config.yaml
num_hidden_layers: 10
hidden_size: 192
n_experts: 48
experts_per_token: 2
d_expert: 384
d_shared_expert: 0
hidden_act: "tanh_gelu"
moe_layers: [1, 2, 3, 4, 5, 6, 7, 8, 9]
router_score: "softmax"
normalize_top_k: false
routed_scale: 4.9
balance_loss: 0.00106
balance_bias: true
init_std_router: 0.0221
lr_router: 0.00155
num_attention_heads: 3
num_key_value_heads: 3
head_dim: 64
vocab_size: 8192
norm: "layernorm"
norm_place: "pre"
norm_eps: 1e-06
positions: "learned"
qk_norm: false
attn_scale: 0.125
tie_word_embeddings: true
parallel_block: false
init: "trunc"
init_std_qkv: 0.0361
init_std_o: 0.00807
init_std_up: 0.0361
init_std_down: 0.00807
init_out_by_depth: true
optimizer: "soap_variant"
learning_rate: 0.00683
beta1: 0.95
beta2: 0.95
weight_decay: 0.045
lr_head: 0.00828
max_grad_norm: 1.0
warmup_steps: 200
schedule: "cos"
final_lr_fraction: 0.0
batch_tokens: 262144
max_seq_len: 256
doc_mask: true
train_tokens: 802300000
max_steps: 3061
dataset: "wikipedia_en"
Below are experts of layer 7 (counted from 0) of a mixture-of-experts language model. Rows are named router (the router's row for the expert), up (a neuron's input weights, with its number), down (a neuron's output weights, with its number) and show model dimensions 0-191. Each number is 128 + 32 x the weight over its row's rms, rounded and kept within 0 to 255.
After each expert's rows: a language model's description of what the expert responds to; "gets" lists some tokens that make up at least twice as much of what it gets as of all text. This comes from a sample of Wikipedia text that the model never trained on. Tokens count by the router's weight.

# expert 45
router [132 160 145 103 148 127  83 123 164 123 122 184  87 171 146 173 171 156  98 161 139  99 128 127  67  83 121 122 202 161 100 106 110 132 111 115 132  88  65 172 154 178 109 181  81 148  96 146  96 138  51 149 166 155 128 136 107 122 113 120  56 168 175 136 152 157 135 106 137  46  84  97 157 104 130 103 165 159 136 161 191 123  91 133 117 144 125  87  67 153 120  97 117 122  91 134 153  97 108 134 163 179 164 176 138  94 125 105 154 107 120 129 140 136 158 117 104  99 163 136 123  86  81 147 127 166 106 111 183 132 164  98  89 160 109 140 110 143 126 114 120 119 113 158  68 112 124 147 168 135 137 126 148 101  97 130 126 162 125  93  92  77 133 173 164 159 100 165 144 142 111 144  97 133 107 130 152 212 215 153  45 125 122  94  91  97 157 152 151  91 210 116]
up0 [121 119 175 111 199 127 144 178  99 130 174  75 127 149 141 162 113 122 111 122 104 128 157 111 162  94 110 146 189  62 111 115 106 181 158 160 160 136 121 100 108 110  93  80 106 151 134 134  93 185 124 187 189 157  85 184 138 111 142 199  88 130 103 133 110  91 120 152  93 119 174  84 149 127 133 169 114 116 140 124 106 113 148 135 181 161  82 136 213 122 130 165 146 114 113 140 131 142 192 101  62 169  98 170 150  95 111 177 161 116  79  75  95  97  93 176 119 166 128 140  72 118 184 166 123 141 151  97 139 139 162 124 140 105 120 133 156 134  66  78  81  77 118 132 137 109  81 162 190  62 110  95 149 143 116 101 131 111 101 125 170 140  92 152 133 151 115 109 163 160 102 161 130 134 177 143 139 161 107 157 142 169 116  69 147 127 109 128 186 150 186 160]
down0 [ 97 116 111 152  91 137  67 139 105  94 134 148 169  70 111  97 101 181 107 145 130 165 114 139 123 131  67 131  87 161 146 114 157 164 118  77 149 136 168 118 104 133 158  55 114 132 138 136 163 116 116 132  94 128 148 115 145 194 141 139  87 124 159 112 178  99 155 175 121  50 120 149 192 133 195 164  92 156 125 165 164 116 126 143  62 130 153  74 152 176 146  98 186 123 115 121 163 119 166 116 143 151  96 133 165 112  65 100 112 113  99 125 107 152 108 148  58 164 142 156 135 226 153  88 111 154 176  80  96 134 102 101 112 151 186 128 151 129 101 155 171 179  97 165 151 157 115 103 184  89 129 138 104 122 167 148 113  90 146 107 143 199 125 171  94  80 123 195  82 157 175 123 103 113 117 111 140 120 107 100 157 175 150 117  63  97 139 137 128 120 155 136]
It responds to: Infobox field punctuation. Dashes, brackets, degree and minute marks, and labels like Coordinates, Genus, Kingdom, ISBN, Population in infobox-style field lists.
gets: "-", "–", " (", "′", "19", " Born"

# expert 24
router [113 115  99 151 125 186 129 140 110 181 132 140 150 113 170  99 110 126  91 129 146 101  90 140  82 138  69 133 160  82 152 127 161 121 135 124 100 143  80  90 147 150 129 110 165 167 200 127 151 141 139  91 132 187  66 148 139 129  93 163 151 141 121 129 143 136 126 171 145 147 146  56  96 162 136 113 128 168 153 119 128 123  56 162 146 172 194 156  61 110 108 113 100 118  99 131  78 124  98 133 159  43 111 131 112 111 168 138  90  93 157 146 134  94 160  85 114 160 101 118 183 100 138 133  70 177 149 183 125 144 111 195 142 118 126 145 145 108  83  90 188 128 189 128 103 184  91 117 107  86 169 154 170 118 102 149 114  83 146 149 162 143 125 111 161  75 110 199 164 185 131 146 164 114  90 116  86 104  94 193 132 136  75  96 113  94  75 136  90 121 110 172]
up2 [163 124 109 111 138 136 139 181 158 185 130 193 147 154 133 172 144  75  80 160  86 122 145 120 128  99 128 175 129 155 172  88  98  90  87 186 124 141 135 107 167 137  72 135 146 240 134 135 128 115 134 119 127 157  80 106 193  94  89 101 184  92 171 107 116 131 119 128 142 166 118 112 150 105  70  94 119  76 141  71 139 123  92  74 116 112 148 131 145 109 133 161 167 152 123 107 137 175 111 162  72  68 109 114  84 137 144 179 110  82  90 130 149 146 161 175 189 137 204 211 171  92 132 119 125  69 117 125 142 165 147 124 140 114 195  95 100 110 104 145  76 131 107 132 118 107 184 129 104 140 123 142 159 162 105 116 137 115 170 138 119 125 147 116 158  87  72 112  94 162 127 177 155 126 148 129 113 146 157 140  84  96  87 121 127 158  86 160 142  62 146 118]
down2 [163  93 165 141 159 135 130 108 134 119 133 133 101  95 120 118 136 139 116 140 168 116 187  52 195 135 113 159 130 122 168 127 100 197 135 118 150 132 138 140 116 159 131 124 137 119 123 150 118  96 142 140 136 183 155 190 165 169 139  58 154 138 125 157  92  95 113 173 151  94 107 133 150 140 100 198  74  95 116 168 193 116 101  84  91 133 144 102 190 147 191 125 106 134 161  74 137  69 183  61  73 139 207 136  62 142 156 186 132 133 126 102 161  96 108 137 102 145 152 124 119 125 150 142  83 158 110  98 128 182 167 103 126 193  82 119 144 143 157 104 148  69 120 107 101  86 120 166 119 118  66 115 108 116 116 168 119 176 122  87 164 100 122 106 115 114 167 103 121  77 146 198 106 109  69 135 127  86 115 103  92 110  81 136 150 119 157 154 132 125 198 121]
It responds to: Short inner word pieces. Short letter pieces inside words, especially g in length, migrants, ir, ar, ag, plus Arabic letters and table dashes.
gets: "g", "ir", "ar", "in", "ur", "ig"

# expert 42
router [142 134 130 103 160 102 167 116 189 136 121 103 143  67 158 144 119 100 150 150 169 118 146 111  65 128 177  77 150  99 146 180 134 161 163 164 157 120 153 144  75  93 133  96 111 166 128  93  92 147  84  94 168 133 126 147  95 127 139 103 155 126 115  86 101  34 160 104 115 142  98 171  73  66 123 110 156 158 135  85 124  81 117 132 101 115 152  92  61 137 119 139  86 156 155 113 121 148 176 139 123  87  60 133  86 125  98 135 143 124  73 144 148 128 111 111 159 108 156 163  98  86 167 135 158 215 169 187 132 192  85  73 107 135 142 130 160 110 133 152 113 127 162 102  95 159 114 124 182  45 109 152 126  79 129 113 125 101 145 140 155 181 197 137 119 144 155 122 157 131 178 106 198 103 130 119 140 193 117  92 135 115  90 178 131 147  94 137  91  93 110 105]
up1 [101 105 130 190  61  80 141 103  90 134  86 106 106 113 136 121 102 122  43 157 122 130  87 188 127 132  62 117 198 114 143 139 137 105 138 112 107 106 163 163 162 123  86  89 180 133 131 119 134 110 170 158 138 162 156 149 101  99 161 139 115 144 114 129 117 117  64 156  99  95  96  80  40  96  95  96  95 137 111 145 104 155 171 133 124 130  94 159 135 178 106 107 155 146 111 141  98  97 135 112 194 124  82  95 141 113 160 129 121 140 151 111  59 104  86 144 102 182 110 179  62  82 127 154 142 104 158 116 121 126 182 167  87 132  16  90  85 189 106  84 158 151 115 106 119 110  90 137 146 136 105 127  57 118 130 103  96 101 152 105 121 126  81 118 119  98 109 170 132 151 136 143  62 149  99 127 122  55 144 131 121 117 107 127 128  76 120 122 118  75 118 158]
down1 [138 141 150  58 166 169 173 144 137 145 137 130 141 128 114 117 109 103 195  85 121 113 165  95 105  94 124 124 135  97 132  65 162 107 159 213 123 100 127  88 115 171  85 176 128 150 149 124 180 113 154 100 158 115 112 164  87 106 148 139 174  98 154 129  99 196 169  96  91 139 105  77  94 132 107 113 126  90 113  92 145 139 130 130 137 189 120 161 140 143 220 171 113 148 128 150 156 178 131 152 107 149 176 163 153 160 155 147 114  85 162  89  83  77 150 135 126  90  86 144  96 136 124 103 126  88  93 147  72 100 104 134 131 112 126 123 115 123 154 125 194  73 108 172  93 121 206 124 140 146 166  85 110  35 111 139 121 194 133 149 115 154 104 159 164 125 191  95 126  99 206 116 111  98 113 125 154 154 131 156 142 160 147  89 134 196 138 135 150  91 137 161]
It responds to: Inner consonant clusters. Middle word pieces of consonant clusters in rarer words, like ct in nectar, octaves, rm in paranormal, gendarmerie, plus x, yl, tic.
gets: "x", "ct", "nt", "ist", "yl", "st"

# expert 43
router [124 108  99 125 128 106 108 178 101  89 121 114 150 135 209 176 115  74 111  73  82 205 159 152 160 146 121  98 156  90 175 132 157 184 153 107 167 139 160 148 156 117 145 163 164 156 183 193 156 119 118  84 119 114 172 122 190 158  73 117 115 116  66  91 117 103 162  84 101 145 113 134 121 119 119 160 140 176 117 103  85 136 161 130  75 139 138 148  72 110 148  98 115 141 164  76 165 169 120 132 136 139 153 122 147 145  92 151 125 141  81 137 114 111  61  36  92 149 153 124 148  86 129  98 126 110 165 130 148 132 112 117 135 122 169 126 133 123 145 159 163 113 155 132  70  77  95 154 127  35  79 145  94 172 186  96 110  87 156 132 147 132  93 149 157  73 159 155 113  98 141 135 146  43 142  64 126 154 122 134 155  82 107 173 138 120 114 161 150 137 120 121]
up2 [ 81  72 122 140 130 103 103 123 127 104 125 158 157 169 108 146 116 105  72 125 147  97 161 115  59 154 125 110 158 104  98  79 172 180 110 191 122 126 111 204  74  38 107 154  86  80 179 114 147 111 142 132 159 115 112 155 145 147 128  94 182 164  53 157 109 155 121 125 111 132 155 147 114 135 187  93  66 172 117 101 144 112 174 144 156  80 135 144 151 126 122 157 140 117 143  74 132 135 137 180 138 127 179 105 151 109 160 135 148 148 125 129 120 172 132  85 101  96 183 132 163 128 151  91 186  58 125 111 196 102 137 121 111 176  74 158 142  74 160 135  93 188 119 100 151  97  92 187 112  86 115  93 126 151 160 135 104 119 139 146 127  92 132 134 175  54  82 102 103 134  98  97 147 121  89 115 129 105 139 119 134 142  98 149 153 102 101 157  87  49 149 121]
down2 [ 81 167 127 178 124 142 119 134 194 103 111 173 126 157 161 188 124 117 149 172 138 138 191 145  92  84 146  92 141 120 105 107  78 139  95 154 150  75 139 140 127 184 137  91 145  88 176  73 142 127 133  89 119 174 133 114  82 115 127 107 159  93 126 125 105 150 142 113 105 123 116 155 112 122  73 193 117  97 134 152 128 137  96  85  89  79  90 159 109  58 149 158 131  96 113  76 147  49 132 112 168  97 121 125 170 137  84 150 126 173 149 157 164 127  78 110 134 127 111  66 164 145 198 110  97 163 145 164 112 103 117 136 112 103 124 106  89 133 168  89 175  85 145  57 139 181 106 187  76  96 127 111 159 138 149 144 155 170 155 196 153 124 133 185 120 170 184 135 170 106  71 143 172 144 141 104 157 110 136 134 174 149 121 123 131 103 102 147 139 105 167  62]
It responds to: Final consonant clusters. Word-final s-clusters and consonant endings inside foreign place and team names, e.g. Sarpsborg, Rijnsburgse, Gloucestershire, Mitsubishi.
gets: "s", "es", "ns", "ers", "ss", "ts"

# expert 38
router [109 159 143 150 126 113  91 167 160 128 125 161  90 110 165 105 107 180 166 137 137 124 174  88 150  51  68 136 137 146 174 109 124  92  95  87  85  94 113 130  85 121 126 189 143 114 113 121 154  82 152 158  81 171 142 157 115  91 143 154 186 156 131 147 135 145 145 123 150 155 126 115  76 156  95 147 121  68 177  72 128 160  90 101 167 136 103 132  97  79 133  71 123  91 110 130 158 176 136 131 117 180  77 160 154 144  60 107 171 137 108 130 206 151  90 157 135 118 181 167 102 111 135 173  88 133 108  64 131  94 103 120 129 204 110 139 152 133  98 131  84 121  86 157 108 121 114 117 125 191 117 138 159 147 197 179 168 114 128 131 113 145 145 101 124 139 171  85 172 129 148 132  84  94 139  97 122 159 186 127  57 177 136 105  76 143 176 147 183 138 117  98]
up0 [163 128 139 159  84 174 125 139 179  84 201 104 132 209  91 166 135 116 100  79 121 106 171 122 104 116 133 172 153 160 123 110 126 173 167  65  88 104 122 126 210  94 177 157  85 151 106 171 114  79 138 151 136 118 130 114 144 160 185 169 101 142  75 169 103  85 171 108 139  80 135 164 128 103 155 155 121  97 136 111 150 112 118 177  95 118 137 177 101 134 119 133 190 149  98 141  99 106 112 108  61 113 127 131  74 145 172 130 146  97 193 105 164 119  96 101 143 126 148 157  69 145 130 124 114  97 128 136  68  92 112 146 112 147 107  97 149 104 153 126 209  97 127 170 135 171 162 136 177 124  89 161 163  82 112 159 104 171 129 137  95  77 117 118  41 177 121 157 125 144 157  90 132 152  68 173 155  99 112 144  92 133 103  96 106 115 145 124 112 182 107 121]
down0 [ 75 122 134 146 126  93 218  75 139 101  84 133 129  92 181 147 116  97 106 137  98 114 105 118 133 140 107 121 163 126 112  84 121 112 144 118 129 129  71 142 136 133 116 165 103 151 125 119 191 122 131 138 100 149 129 113  97 111 151 100 154 176 160  63  93 130 106  71  90 132 141 143 141 194 112  79  89 181 105 126  85 130 156 155 135 187 174 120  41  79 107 112  84  79 104 136 168 117 130 135 170 118  90 176 115  98 150 108 161 137  96 143 104  91 177 123 136 136 156 153 129 101  92 176  29 134 144 114  95 134 153 129 109 139 141 174 150  93  96 137 130 154 165 140 108  88 128 179 149 123 121 109 163 134 176 102 174 133 112 114 162 138 166 132  61  88 120 117  95 143 103 234 156  96 128 134 164 160 139 134 110 206 159 121  61 174 127 138 103 116 186 159]
It responds to: Table and list punctuation. Newlines, open parentheses before unit conversions, dashes and spacing in tables, lists and measurements, such as 208 lb (94 kg).
gets: "\n", " (", "  ", "-", "–", " /"